Experts of a small language model: 24 experts in each of 10 layers.
Below are experts of layer 5 (counted from 0) of a mixture-of-experts language model. Rows are named router (the router's row for the expert), gate (a neuron's input weights, with its number), up (a neuron's input weights, with its number), down (a neuron's output weights, with its number) and show model dimensions 0-111. Each number is 500 + 40 x the weight over its row's rms, rounded and kept within 0 to 999. Numbers have three digits each.
Before each expert's rows: a language model's description of what the expert responds to. This comes from a sample of Wikipedia text that the model never trained on.

# expert 19
Latinate word stems. First pieces of long Latinate words, such as cons, exp, app, int, the t in In-t-roduction, before -ion, -ing, -ed endings.
router:466462528484413472525545440523519482473529573459509567493502511552488493481446493495451501490523534485442468526413506458465429510490439521465505471530525457555432540448501475505591429454498439513460515495541506451517466502420558410485526503507444502505458565535444454530475430495481535467484422419510452565484518486475476509462490456571
gate0:512560502579513540563509484508519471506572530503471588428403463546508491449548566577483571594460542444545495542554539498478499428500489466475529473432510520457499607511431508572541519483510489478533440484463503458470476514497454507516491535511453562503459413514422431441471465496525454497544452486526516488532520532401505468540462448423
up0:471499574535506490420482486467505450550482460493583454538535487421497535528491461488509496464530548511511486516454496499598484542576503519559539477524435508491484535503475551576500484501553518566490468539415482500461536483527509568485443524520469510522580550537541495493501502518547433480460549471509455499432532491522440569520514520486
down0:453452413513509535469452509496484538553460513501486480560536554481488487552496471455453535540552560536506486497580529454572440511547435493491462500521581511537522602520469545581474447516489545472423489555480529485459515520536479493497481515569528466478468517549549464476532555558477483491548462517486527482370598535511496551548412495564
gate1:484532498475490513576454480504511486464547584460488577490393528494507462481512481493514477473476493531536487484475548473501537529483507517512434437467492486511406550508539517451549522499470462555496521575534465508477496601499500446492514484509506528503459478465607496500499472464493466464528528483526523528443494463469480518511550472526
up1:573490579545509506494532549491423479545541479588555505497560448487461618504509465504507475461468524529464520554501478533510516558472510504527508488488530502453513510536537546536440484482497613554456513535550548540501528474451581511526553549494566455521496514495587511513501543521517497448455466488463447545539515559514512454478437497530
down1:495457567500491460503457519476502449451475488537570486432488433523474537493518557463536506515492475498522517479488523466480500531528541490508559507492536516520460527520479507531468512533485595495541497554539524532493480503487552562421457492539493415540499540439564519535580504499486470515455515560556547516429498586557517463466489531542
gate2:497520528550553547540536489481526523436455502429523551475444504505485502450511466469491516512536495452546530451505568465535464574527488534536497407541493551470449502531543579513537495518494463570492550595438538585460546473474535502516451444497509529499449461519525496556537495441487474390531541513520443558496479467515427528541508469495
up2:494458494587540451534542379536515517534509485498491485484468515442506494506483502456522478513513499435487519514511421466578510501510560487529523548470559481521490501484518428481484531579490555473522493476474391470492561508547444575495551539542495511499503512525495519536513517516529447573487496513437589517500557449519474573444530500527
down2:514552527485556469479460400441533514535462484560484466482580488502515458518464528547512472531528553518545503503508559508474506527600556519472540455485487503523425520565423586457492421525527497580500529552537541546520502506502456501476548464502441455493541539552509487488551475485535492538508520541473482568513531491533414497480459411515
gate3:498491512496480495453497495584448471575518507478577438486512417450474472490528572546424462464519463542501405498518452491468473447511505449490476454492497489415472544555561533468548494500481501505490512539500433449481516434575433420456566478512482464511532512498518464513530511542484456505551553481515438465466457551526543515538486485526
up3:531507516492466502526446497537404575432528540555512476556585493484479476585521506509497371527516552516529481460461463519479491465531544509467542476489454462544473528484499518556502485515474479512541518554438544530529396476466492426480552455465526546505441527393444486433439531546391467514529501495537548470480371505582543533521548520460
down3:459538474530490422486443486549436509515548493458481566556586484454497526556469511517480524523522535478597465422463449524539528546523491558582470503511472463502586507511506499468525479562486480467495436533526512534528512514481510494529477611474482415500572493440526498478480485514478452572545483472463539478515465448555479578508503480539
gate4:517400450472506527569545470498503546522457476462501525492478550471509504541546516483414431526509543519473496514589573506438537452479473532408541470490471461519514527471534577520496490477480530489496513579521525463429538503412504475468499562473544522543442576457469533472536457517506481517498476467519471579557534540514423511497452506500
up4:477499506476451543528516495523508517478464481486414531552558470548484476562493514476448468588503482499528506498502547510448517532522507464505522526485481507570408451426526488503540521477475491537425413542523475558471530424521486475536452509480471460455551514588500590552424386466462431425517491482493500514419429438459541484496481527460
down4:492524442436483529467529479489483500504445511448567522465485565575516503428473502444560477437522449511552536418464521441429475518441501541530504522503550470481519424511591486501490519522503582455499523516535537545589550432460541428480439555474495477465487493521467515494500441468471482421506485485486480590503506471430537483438456541528
gate5:542525457502486512499513445504501523488518526510555572452462528540471497561475540511525475506523457518503503517557499554548470565465475459487414536443500438487463528529510547560529521525532401484455523455516517543423584491511496444532493467505492544541541457494500591473523491457536513576490546475477516512515531519530471528419455477587
up5:464457539538469500468507473496552479422491535509498482528441508564472548515554476465500511559529605471516487425515475487398593409446543530483532484494473523514522428533561530460465525464436451520483515535452492428504468521488472507450489467475496503472455480501472509505446458566421477512450483504511482511465485508498517462482473491534
down5:534485559496510539504369516498539531452387484501548493495502506571464495552463461469539464475534420528439501463495499511405533495467495561475471447516510530527511533485445488508495521522530514444459438524524469510546542527499426589485584470470495471479441519484465507452520423510474478504507531467454485499461527463537507506483507472455
gate6:571433540509465434588455475494469461475536506411506472452505502490490524531535492472481482553496515555512465517539496524443455438547517466485479523547589408496487582454503460541529517507452479519430418492570481446431523432491504625475470492526459540534486510489464482548488553572464499522522509471548454537544494476468515496531457506506
up6:535554495505511485505431487477569485551476444478451520471460526532561548482421552497497429477454468438495462522557554516519463485474425538434454570481425496509452439525476511505510519549476565533437491578456513588519445512502540527532487526597521454500525525490521459524579499550531482525532484511426479523564457475513517528512536494460
down6:439470517505525488528498434521463544555534481546465523522484570461501475503485578542503527423536505474517545525473437581519422498466421499508534504555472469447463484537503597509548495511506565513503476496448478510568502450393455583519452507500528471469558534558549467493531472547544476521516445503484520549562488465533499540458510478445
gate7:473540472470439474462559470476477468434498478465512416443526577528535499492453496479431439636514500527548473524548537531457466554436552449475476456506517436503520432503511522517549534545493599532538428461494547477463533447493515509509494467457508521522555526554527476485440494454501485501559476523530420508517521451473510472480483466500
up7:510502497480481497527445493529543492582521602432444480477521499468495513503422505546520408545484494484528531444470465483472510592507512540398528413532561490464559471465457482549570527511478461587497510571569510495537496474500454537562499472487489525458573521460507551473587521516535440520518472584497453484509467573587482510508481588508
down7:478530531439498439449536525494505437566526608543502477425586478492463544452528501513510453459478452477537567511470482541453590487509493449487466522462517472453526518515506508479504448542478418525449526561483487503516498561521489547504467539487439441580545501473446544469553524525459530505520507506550553460536570459502492533508490587418
gate8:507479447453506478569524533578503560498476441494533489543545471472479499451512482442448518450531517448457468486527447492541512473521479441443519468529512450595441519579419494555526508480523492485523519487529554472481446552432522450458523512510503587546433576492507524475544489478523535503426498517462529479487470428444512458521500532523
up8:501556479538513502499496473549485482473360482565546479455482565402417507443513547483428528510570494465531508472567450460580531487533504448459515513543519436613458519454477489555498518486519475564502544473556458411517549512592483476510534527511453469525457459467472502549512424504508484538541479502546426575475461487480436541493485577526
down8:422488553535470448500469488566532524552472477476536527546528512527374510484474470472408572460520522457540502471603452479528481508479520501530421532506512506498518479459516520490551524515509449530508418497505485473520525531451545511571466499506553457503501510469442533503490507483511482474543524522538496467486483436526423511498505518487
gate9:659475487483534483566468461505501502480480536399498505502452558483509456498465509482546550501500519485450448521502506558436556517464567538526501553511458565492549500532474542599491535451517549441430484570545464490467496472474573505482460434519497434528530500474518518466504483531372579502441462469484399506457510480522536546513495514514
up9:545561590487488448537565547482480523488505523555534531520421538499491525547470545508497511421457507451527534477496488562484475430499462440507514528502550466498513505556518542478515573430587463472529499514498542464463553505460505501546459436482479488492490519530473534499496492498425507506458480476547545497490570467552466523499531473448
down9:502501565472427467465535454497496535507475468522548559582464538473527547501478558440513541504481508518486443472530486475470524557399509531536473527538504532498406460500479408456491473503556528535515407575488505466541390565475482497498473390477547468481531510447472500500498513503495472530506482471435459458518414542540559471458500517552
gate10:548512489515498423509543560484434531408559449489500521481542476594469489470508527513502478495483461529569494499500512514441558471515521432525484505467503467551502520520531496513586515561477423494528462560454463535448465465453468487504480536467500524571531573488536494481536473500553529427495477497431526458519511483497436516530452445484
up10:435582541425473455474509557505541521524480447480507464551498538508531535462551528477463449524508478458507505507457587453505529490492527510464483464547443480517436462547517526532506541537474555454506473485398505525552480498461531453499544496468443501515450492512491435519488483465493434533507443528510484482566520530472448412532457480454
down10:450420588523529495527442481482478436535518503582475463558520474548492523467481554504482469568497588423487509428461456467504517477483526537507494511473390511496552534520516523454466492566487482498488433475550493551507488566543582473531536478422537501494462514499569477442542450493544546535482546437556492486508550530550464526549550508517
gate11:577505478441444537449397542486505477490555493496507533498513538537534515577566558513474469532523507530475509457503557534514435479528505451487528493525454547532521436523481471512540480489600585516460455395443505477438510462512545516554444449508460505437472485549435569406530490504438554513479452474549529536453557554456539450417483471503
up11:530467477559541533524430538418555420429458526554522503462467541583482477533476508476508491511473518510524537482416484494571429512461497537446537445570515552519516430499601444513463500531544461467523512527556486533423531495551454498477432509531440434499468496504527504449521514427491487464550500452435498570502570505523591491456447501481
down11:585488445549537464463542525480487517458442552603531489499502509544425558491564501483421546561546509531402508538552489491457544487525486443493551457529453437545540502438467518564516527513453503540526465431529499504550514461480542542568403507411541448495502526477531500451469447467516483491527449537498592458463541489443549553472559491468
gate12:517510473434557534490512484529467502513479521519483509424562456549580480522535600508445540473431467451486459515536549514466494486443530524503508489528529467591509545446560515518579517531474508458568530516541484495423508475487523416504495482509518562579466514507566464510473446484503514467450446572461582535456490491508463519499540488509
up12:515483493529419373476455553461500537502489511493490484555517526472408522485451434537411557484481504549543459474504558491511501425474489510546538562513484573478529512518462492450415425492474527548537485544520478520457512505542503479501465534504470529466496484444449526510590490603508445505546504527477502481511389421515473441486462361551
down12:527453457590443431448441527470559559469494486466515500546503521505487505537437425511488564488516403500502469413477526528587511484511428488504487515506488501400557455600444517465503497537444489515498545456428505565555544496485482453447524514513508536454534498500483500528568400582425504509511529458468518545509535462456487507509504480560
gate13:528550487453455511488480568524456478471566522420404467463504476483528575519465483510439485485574496542502512451493512461473481490551520495542492563458471476511473520548528490509538523507449530505513506485494543461522526476539517470460503477549447453529514475508498443497503469474513455448463521493493506498546567525517506467484513546461
up13:534531489516459443493556523486448440525534505511479517490513513516482508481472519509521458539605475462503528472554533494476583450524525587576435499510418450537511479475510569560466492505481557494515565513522578494510459477483514504481482498482470589512478515523521485495579582528516422497550498426508528488546442543464497468546490425455
down13:524548496484456490531515542542477467517555439540533563459537537511492594513467597429452462496513485437539518518508525490548505459545435518462429536549434517592479510531569569500460434467549504465456479506521617485509463555483506452444492505530488538552532512563547471496544588447511522499583533526476451532581460549463541571458523454452
gate14:489514456477476487545446494472517486500518470461571500526471609567491466532503572405450483617464542440536496515534527445531480538458464574503500449481577487529481477486508429486551447506531499542500502428482495511527585524501503498439564450446522494514479493473493410466441513496643442498528557452571471515464538420513486553496407497491
up14:511471507482493476469462484598437512447497460434563431461540519561498503515476485509553497528537431433448514534428557467512549442521529546450496482496558441509493466534494472575482548394517572496540549539546554504528497476555528468452548509424496492503515448475453494444555500473511483483558501492552481432474457547526477499543563458627
down14:462476425508490470452524545487524466593529505490564481546525506494496493512486498510503504469501535506484447464488539493441549510444469558476540523530487447497451492444484536523453480454552518523490551492427456531476540489499492499539506522524480496494488527440508540455512503509522533492475538478568451533470394486550518477512437532564
gate15:520538488512441564488497429525465476463518529462511437514479497543468491420559516525621556511474459480495475494439499524475480495471470489502502481377520463560560494488462519459567523614491528557528434493536459500544493520539461517518469454500525484493452474562525406524504443523450530573481527496492541468487537443485484471483514535460
up15:461475421510440475497497458493432545512487510569471448463539459448452566539477479468485517528488479447481495472500492492455485546534509439462505423538538439502531463519518521517524551521502497519501490469483458498569489582498463505549440510489418538501468536617427537469438460424410496522510490581472509498514513541513516456483504533489
down15:495485468506438537538487548485477531508474485495524485516498421510505492433529457508474491502524529478529495514472505457492523481487514549522447508444527478533532458470417544482484557503543414522521464471517533427482491500506488581460475611559518434470487497541470521485575460440502503523520476496529511522501485537507519413536469443511
gate16:520487500516503481501484482424521514479582459437451562516509481512510524481485574570511469517518456501468471435478472463508578462506490448445492527508544499554491461522437561551531522468508492483477475551583431454497510513504477535451449364578424448530499555467519452553489438511487528478496543492487541546495527412477447582533505541499
up16:454463454461443523486517513540483526507512486547489431533489483481527535521504477490497509546549511525555446539565527504483495505445516519497485433552573577506468465570523500465480521519505494555548472458432471581482514477452557530492562543500444510456486480445439572462475551515546504537512437538417514416537441487561495434490485496546
down16:495480475426481515516433434562462441500457479502533517456511503461475566512498498489544525455531457514550534474454514547515495538542581533469551478559506489459483492461425495602516533537429454566542457508523529489530489491484524495525488531456460532431532487466609584481556462511472549438490556487526533536512498503591532501494513531487
gate17:479515563528460497467554456524509481447460532537409528472509578437432542528531502443411609446515578563472542440493524502503445498467530484479464523541481493506504499479518496453541476507569517510493466454485557483493494478466436512548462431511471442517499498479469469552542505420404530485515544414522599461474464523438571490523457486473
up17:443534517435528499441565510473504480464501536506462548475492574540534555480495414436449496499538547480532495453492579418480485491485570446525514476478466449573499527412540477460473405472473455493517503505509517513584528477459470473476447489459524543525517535570542510532508558433499462499487503552478456485453460580491463507529410531489
down17:496474507474499497569547491509436512462516482520500514470532498545515554508487504536491489551510508448483525485449537526516549454532482503455470508526451600492391492485555503486518523495570523461473441478462507537429471466542433504490519562470458517506570521526450531542463508460524502583472508507396526504498480519498479452562472462507
gate18:453491507519519535413478500591539469472534542472492557486500488559499480427513514509416514539533409533531455480505447446467417483480528477514501528481550520497547508507499450472509492517514480454495461511506500507515494477528477493510546418467494544470517553465518480526553442467473522442440515542421503549522454512465396432486586497467
up18:533527477476495517556529441487496486509478474473431494478566507573505474477469425490490505525448490600462561494529498523506549452491541563515539512531539493523539559476543548454542475557545550427454437563552500524472493397465514535575572471501451473497535487461533473497490477531522502423552417539415503480504525484517485445545487538497
down18:560462519498516496442509439470462546494491518544541496505547503464509509468485570492439502569380456516496504567515495563556530512539475513464499515466524404437490471598452591471510540503564492462486419469456537450535472501503518462512495503464440473523481482469407488498475500620498523540461514487475555466539514524471538465482568529561
gate19:429496470485515431609477445480567547525549494453502512490521468495532506452485499505524505522548452497510522473512483485503512528485561523456532460496441480490456528466475516457516545554539460581543578532489496493440429390543459438524528458442470568535499468481516504578426551524481479507587518567455552504555408500510475483499466448491
up19:528455436520500486551433506513560561401517481524538563560481530469415489558488552510437459499501526539537531421497415511423482516455457454488509501533432483525473501550448560554583528572487391460624540514492501472475521493481431516482460505537446566514459553536546570493567519481487520476524462504507495461506508594534446548458509580471
down19:577455467535531498482433468470470551541491521590489547483438497461495463525532538497500431451410481490488484471481464504469495482440519513567519426586496477473518523528483483560584473507553480497546577494573477553448498493501489475485437524477506474543502494498505532556487504572539520495506459514474566499541581505462515558457513494509
gate20:540540492512452457415459444482477503456475594519524625562494540533511500520492454481467473492448562487476475444468527505597475551520537519384478459566580535598513531574522503533601449485437508491531611491567542563487480532462472516507547507419519476431512466488469476497501462504560556490508499433487470560583457545464463520497483432449
up20:443488494510598496550444509512532467523568512461480454452498492442496494478481503437488409496403536506549492534468545488549494512527550494518522493536530442454469537525505504524487519465492493496523554521500500487481461470504479569462484488490468514524482505562461493464478447476593493473515511491547496555576467518532480529568497461565
down20:460527528522490503511525561487512451537448509564527511507492490573553516524434463501479495438506521463596498568428570546458445527535570541478444517540497413509484508549495466541461514504518471506490506436456469437569502598442493485557514504456519449482508500545405492501442506508524556533527555555566511508554427471510548540478524466505
gate21:529520526517513475522517466518530497588479517528557558473541469443468533540523475494514544441512525476499509531554564540498529520511518489439543475570507466450572515410468557415482528469533492425469459498506479544465434478432500500425564493484536498503515467478549548455498514459523503409450538527473526504513509528434477505449471504535
up21:560467546528529465507551535548501472534492451426506496462487510484548524469426493525496485550528481512452581499541498473539482472559493529570413540472460590491466517507502576525480430483501478440495498593549550448505458568532460470459389500447466575465465509490523456519433512534486490461479482469525470472508602463546584537480524486479
down21:467402562484500494456555542507532557464506477436493493442481468489513481548587490518504518580579469464532436405491536528471543511479442454536592559527511529504549476606461523467478504518499503509512575539476536469532465497514487499415413453496546496512560516493434523486501419484549465459571464566489498506477498450480489539490524493498
gate22:549445458466540445532503493462449494451507490494528482519459515499456427447527565497455430467499509567423510493462563513511451541486516512529484523465447530543463525506480464522463548493535500508467497463444425512541483421486522557589538448487460529546598495444470520531542497514451489456575485408523468518434465447487482552456544511495
up22:467479548525534473530448523540480440543532386483516458529550466522473541486544473472551506512498570495512556533498487463563450577444542584501451495504459475470523479506510525542454537417497555518513531584530589481484493480507479498514454488573534504430471549485541503471455474495504462515396425580480523604520474481495546542520509499434
down22:519443485556537504524495486535493508533491589487531521451575514482559457484545552559545498515537536436534504514513548470529481560454526455437526461504554496534506435512487514546532471449521476473505506589502522420417477491488461445451585430586503487468480487460501493523510477459485434548460491569506520550488499470465518471536493447498
gate23:559474511454540484500556506473559558500528474557460503420505436530464501549495539479488441571507531468443510443555538522456464440462505469545508509530540483485513483479489489570539581448520434452483466509512565483532535443464522474436482454513516483543559534526440438531502516571549509451498487501488559505502520456468496524480502550474
up23:430466436523535429528571500608438470511472434483466450511476489465529469508571546529506572457435528604489480481482583463482535454512523420482375532458509532473520495440487485502443459495530551552508546501574512512540490523516581432555533498469511516513472497509528558478465477442489500527494479510486502470551490519469473513506488457435
down23:445507461461479516492471475529475467458446483502557472441552492435504493533536569503434510483473456536557560537488456471558462497525499472461455442501466531472497479495486531493544446509496551492534566427487544471536448491501478535470466438436462473378428414536571550461550467457484552485566477502516483457473521489543499495483544527488
gate24:522504584415458525476484485551438483477508515488535534498479468532469540457540452484535494547498577477470527515530463515462510490496493472475540542583500522491526509498515506507473562499513510515486476576508509487432495546494474472534464426477458497528409484513535559469556506479580475539501500490532463513463450501487449417526453513536
up24:549509454528510499453545488476525509528470471537494475425583468501551496509605535512467456523486506446487457445480578422486468431497597494599539508500555544480559488462510477537444471474450521485549429482504514493453513507466509419461517492509484569473496432511464485549592482471448496490452445466605527445478554522526521442570546551536
down24:509463474546470428524526488507446571540522520540460487515502484515542486545551462514556500569487522507493494462495517541500494526436460516481492469455550551505466471525529493515520514517503455555535491480431536428476536463451534491465458541477541609569520571514535502476499560592511462416509456538550471564539471482500544471540412526515
gate25:518576455520525517496492452450476527463502429486461502481399465484478510515573476505480506503516424493534448531515516485518500434497491433544516425550509390571480466509504539458540464496466475491582531478484452553531469459503490477509445494492523474553495465487495526571534476493489533475516543504542519541413515531529468461523432491524
up25:497462494478518543450484535506535536549458569563459557500544489516518498499475581489495525444519474566513469514516481565526434564510499538466536550426516601538528502468523447478477424564553549513495483539518476475516433458515548436483536530538514493470519455486547493539436484480544488499517461526470481555515499464525520470557555578488
down25:479493544477476480483465505508553502419511505520481483519472473482478476471464593422561515508597426552458547475471512508489451518482461522469521596463515509503518490500507425531495455490503498483503475532535497439522497477461490461544466476426521485554522467564484587545568514455502488517527476440544535500532514470486417470485563508489
gate26:551511506434573465529510433436491542503557549500486499465502587469456471473565507495524447517545453444557525473574505459542508446491562551457499479516443455529507492537508479523548431551520464503554489488508500471477496469484519510510487451582501471529513529554480450556505467478384503481552506456545434528489503470496537445493544534527
up26:504432536534511475494523503527543437545504570519569493471471509517509482475514551500513494441521491552522509543489457523522525488573501530477528533418520522511485542580493533567552429447513438496533532488481442533474444466460562490522518421518530483466471453549511496573518517504504459455512537544508483487455461517514439475545481462520
down26:513528514433504480554517486484511546519408561462531498483403539470515508504575541536508546504460513470495536538527470537458462483601506558513544481484488509489519557469571428580574489473469546518530435499547509501550491486515558561524542456571536508505518450433520508483503553499622504504528523450555478523516498526465447543495515484471
gate27:478512487490548525568506513454517511466534558492448470475552494516493580494524515472473506549515501528412545515538452447492512566465501459446515471453569446517507505526537484484560500557520460428464498533461437433434511508564520470464475419520417486460454480443528515539515525448551512565505482530537525484586551455486518518572541544518
up27:551493546493535537507457497465416399478455499495546499479507594545466475448471458476486424476574535499539524577532443434515521483511510499498485463443538492552512486482417466519458478542518481554476577556491490515504466562484527434487583556521434497446484440506470464522486522526473525484535521534575483524601476487460484473637460495483
down27:528525490488565487514437475513458475516525455497507490486460551514497478455511442473460425513525537543468517468520407472440504508572459548463461503538587481482490483489473483446467454554605532501416506501559557511483550529528512475457510435495447484506453500470508509436479483537483493494516476449543464422466502498449473482506516548576
gate28:532429512526436563499476499447498524500463456516516488488477478479529476478548480442471560494505529564474503545577454456454456480565484535470420505504535473468508474506485550487503487458556438470442568533498476517474529493506559406409522493495440544515463569533530428500454540465496545532527502510537459515532568527463493501528491544537
up28:498449529494492554549502456499510503519558561532419515451499485486516606452504525575470521545511571536382453501536493529482412502455463453566519542468461499527512530538508446457506506454629496549570468562597527523499466456479498509530500495499463471562474480530470453511502458432505474520471504487487447482541472465434496504468548546510
down28:533434441474519583538466507476563494547481438528529505487481485538492426509500528478472490489492553585458421504490537521522560468512493512541397507518464478541524518438483508484468455403551544497471510585516515505514398499520500555449539483517537500599469517493485484532523516464554512503458522445436507429524469467584514467473506443478
gate29:509461441482500499462456507515529535515483449417532459487502460522538511538515508503480494549491527506505552468530585465480504523549469469522538483507545401484545501494539467536503463526553464468526522529469504420473551515495501412472508535481488481471536461492459502509545400504529573507466464470424510458447458474489516480519462541448
up29:432595534493461519525506489499566507530526506470450472607506533479490535525506437502550546459502427500446465461502506517518474548517432573502526403535474524483483390522516498464553509506514535484501458527463484493473524490580523523480513536525468489507483484476533533515494510501487445575550529527456449486520447465471494524513448562522
down29:590472548499491522536474474465520536552453552536489536520442484434585498558516450518470485523569415553475450534477488531490523484472501510488504467517462502504421436454552470436450477434550503566497500514414567457494510503539532480527541471500484423503511482486517552472485544513568422548495539495553515528505420469493507526484501517480
gate30:509505522468521503542538442435456523532565487466505479528518533503490540545490428508481534511494503523462551539545555508482566451503513624461543500420508571535456505456555485524581510477555477471455588443528499540536506545514480439522488494422498447507507543491478549449476519440492445497467492447517523521473521455476468515487516414526
up30:497395510478531472534530534491489416470512461472443509507462543526461534544464539496505485495568542475423503451517572480494460511541504457518494535437567532515473398547425501512508461549430524572500461448476486520537522518510496519477483613474475496473474550556516404558561452510526533468503489499588456498499470511477500524436551491547
down30:563518444449541521510568490486537447543435471498479498509565460471512636538453482491447472522417468535469514494518513554534463548460541558514515522442491480481527467564534553466497492493532513582515535514514591503523575473407452430513426485490513577480468518422475483537474540520499520424495481458433466396500479509513520515456502514490
gate31:541472553465449544474528495481485529501517446539507509500472543506416495493512507573486531520517534490467450443502521463526559504468453518430426506542450477487539557495488532486514509536480471484492543537542457536490438426463511568510470537470495521490522434442448499474485523522497523514481441489564470507465528490488463508488419488479
up31:474480442495504529527479500585533504475540522539485425538507501484460405460424471517503477512544403483478471519524497524523477523484531551477587549476498526536452491424518489480442542523564519548451515501538532532501470552484467464435536422491476572449450451420471444451498494505495511506452552446515494490534480529517542531491452486561
down31:539534573523506472530473534467527491458538545541492447456465553536495492480480477579481493444490569522510509506469448511509527585446480555462478493482464531539438531443552428529497528465569492572510493503544513520480507442478451531534577433485443569469486520557546489417464530511418419493575523463445538502529505537508547531528458491508
gate32:479496569517421517517473529458555564448543558440492517531387544565507568521490514524565499532543603503529558494601426453482486512491535437539433512463489413453510540497519485456517529557573530553530487505511411411505542543488507435562522429438536563445524499490488484498415499475465418488514492465508504476520539519450519482557538511451
up32:498352483512515520403525497556531448496521547472524509568466460538484517521462478472450511455524490532513501491474474448544486528485518488464471454490507459569484477479506539512544467487520505504492449511483498476533520512453439443528454427504508452506518504591477483556448520475549435525558527545560517459541536488633544482446567537384
down32:420469441554529486467488512534507553517480514454434537586566483497461598535434415477521490447522531542468537528500513427521506508533499514597427550476463472535518492503547471455563458495581514461545517494545486512550536491480497458512502482502497362467520558504527486524489500455485508489497488470565483496589550513504450538451482498381
gate33:516526414566494484528534501540484481508481596493484557496479481546490543535493513501472535502522540501470482517581474449487487500493517454527471501553491525503461466556499485488511528461590492524516510515563485556483505433535517449516506487450452500441493518572520451568507505493430549562596528503442476530482576469466456479471582467575
up33:536494550462493469498488544494507497508465507570516548536526472501498479472439500461452582483498514429474508431466512479476453465540477492514457533610540544524493463534458488548479504529503521557481539534571464459494517468471552550486564491554501536480503543495523520510519473521496511480498483476508400549479553471521500531592520477548
down33:473535428419521548614501519500446460555559524487482563498485454553489475516448569521447526564523486510456506447563459521466461529577500465504509489565540555432520468540492532524506495507513550528529510580466544462524493477511549481464531443520524504471474634532514451521464442550472477560458444427534456467507479581524488485536501518494
gate34:457504463508494526527487441547609485452475473489466448529440517540497478554431549481564500513473554434488452476476516485564526535490471473515555473558539499572553546558509501481512508555477434496545503508521487496513444484500467530534458431484497465490460393491515496507528445493458550468500518494445426473450544550480527484471554523510
up34:514481483450475485450464440548448489411536436553563488505472469494429533519481542541513507477451538501476584483473617484497525531481475516475494577468477471506501487543491489468451519580448453479450479500510502563493476493468478534439554578512532456538498527545526518545521468501536507461488459510473422511520599532497544531504556569435
down34:501539472494556511457509449488526573490530464537517480482489519528454462458478455526528531498523571503497445501491552511500513550544472534464465583456537524485516463553450481457489497489450419530525450525462490520465521481533544530561506483490458497436450492516609462524464445474515540443506573549484477449564511410503588488440525529564
gate35:469511493397465516482429512546491517469420522493571504546509568573500515537444522472526518483500547499492511400521472495480526498487478573546511498492493512504469473474480520429552462464466531565490485496539559476485502489535466487487494530521571458523485515563463493394495434500415469457525481462501506582435464492481438494452551455562
up35:399466457506461482554565564502438438533436554470521494508421468522446547449474460440479489490466516471585528516452481535547493464431495567529515545606478464510517510518476490462519533507502559503543460511457460492532547471484574525512449480519456519395503480455469532457529537418536464522459492498545502399542472426511520538536519466465
down35:527563478503468503509466543489492440497536527547496532465472493446474562460465496467544415587418490494444492486459495526472476513465543553604520561528457524522571500545465452522460494533433517452510503467498488472549544483481532418513544548527518577488433490500505582401523500464464474500495526543491489546475520489538512519521498539532
gate36:540465520496551504570465460520565566449541470487473481498523572510530439565456561534486462498427557481456494518463545517560520473517485489444509544474461502562528541522488508488567470492509435442516509480518458510525525504542496500467535514456515493446520502447527507489473449537570598423601472429484526539489492463456515531557590444481
up36:533485535468478514503488463491439489452475543521529495561531605585462495535477403526521472466515442514477547477498519489496441471486412504452590471515430524522467507519514499495484505515539514471492547511521483487482595511464520508525483486457483512492526520478482493452501459554522552535514478402486499545563459533533506524481467547459
down36:493527502504463475451504530528435531494407436509505524498643525538535520516513463536481473484422468469471472485540583531372521449518525471514531570426507474457497517509582532475478541525506498451489495488472514437550531514440536491546496532452498527514500463490516464491560511489534485389586544410523553440550468516500421417497456524521
gate37:425464543526424459545431444517515531403570510520449505507463560494461449511485482531436510562513467496541498508548493591494463490459499534548479546486502519535517517467434442440490461521469464514491547507489447449429498509535549528449484473541455463544539512483491551566495488581515509460491483426532504411440502412430441507517522536489
up37:529520475438437533530521434461503492540505499411476512521481546443516531508520544540467502483485496498547522516497468513535493512537523519509455494515511495503446516518535504570416512454424630502476523484437438462471499560535542508417543551495401492556455484503474489539492456471487517539467574497412439518558422468551469520511526462528
down37:523413497542485513470494518543510506457412491456517536528501450472523486490530498470510529431526473498483415448537500524526429515448521517433533470473531453528566472563487507420491479463503521410499482480455435485480503494554571495539490516426455502508492508506466529463464505432479397537463534558503511494524487499483480464489515576523
gate38:527529424550514524531434483517540513572484527528553509491435518518526521509520525485494468493470533458481525534483488479503476512511597555548555494496439475542433524462540511432483499482506476474494525467545531514426511518511511459506578492478500442506531468492564563524500480466514537506469500488526543485499547489523523486526461466548
up38:529467417523497498504461452465492590454487572454445535512496552475529508510450385548510561511507467432479471497536486478513498558559514543533549484470514471499460504422397519572478520501494493493446505511557532519487417478511524464491503477465503518500495508496489517543528566515568530524470461445550479565528508561529478488500571493509
down38:470569498547556527522491480525496600512511512523478490510533407463489575474556510493528482503465515415471471475493470474525514534539542529508451475534506530544500509495538501411457465512525469538468498485471534511501495514506485473531443435429487464488477454619468509558511523493537459448501460493467456499474561516506510473420490523446
gate39:493458520468484498535501486506471443486486509489490482536480471559487538557512554496487532464541524554472451470492484470426452542448563429518455499481499479464454613519500431542462471561540497494503502461482514538494547537407457522421447411538505472517530488431506456528623540517546490540491489492496476541473450508521427538552548468514
up39:462509452546508521508524517517543496454534443478534443444557518466575530469480470539499539466412504531442474525525510473471506531495525480532456503574533455420487528491470588534508616521550561505462492483535472505471492471506528526505430428488586552498507499444486441491504498421499542494527480490480527604496411496527485496461529448539
down39:429474535468470475501480515493484466464536488503537596507524556581385528481515558588529513467469565496513436485559493545449457462473526470470481565522518539524525447463436508495471597512506535517542516492570419537378474483485544538484603540515544512495469511499529482477541511489472534514485504553518516543515528508579399542543549514455
gate40:468513484485484480509548516520509497518488537576473465458427527526496474379521486479535470505530497387489516528489586425450469485518494520485519545495495507474464550441543544455520468502509466528480483486439497525529451552474522454488484454485535482518488544551589445423492418459460553488512535527545561570521552475473501544493545505490
up40:517525463549538526499481529523520551512520470513529523483505478495513461433424455507477487465496574508528483477471527546483511560487582463479441444487429507488507545489464504572538533515590463618462542461541515504481524566565508555509444512545468445497473454485480490487522510488497530504478501520490553505486530507488398498477469472513
down40:437552455538563516463495489544475589495462516501466508474543503490446466498410572463496432469457497493568526543551498460537560518484545428529468535474528449472483457456495511574448501479496509523569509518483441473561475456493511525554514453547417502510506497510504450496495461513465451438511550588455552527507510523497464511515497494475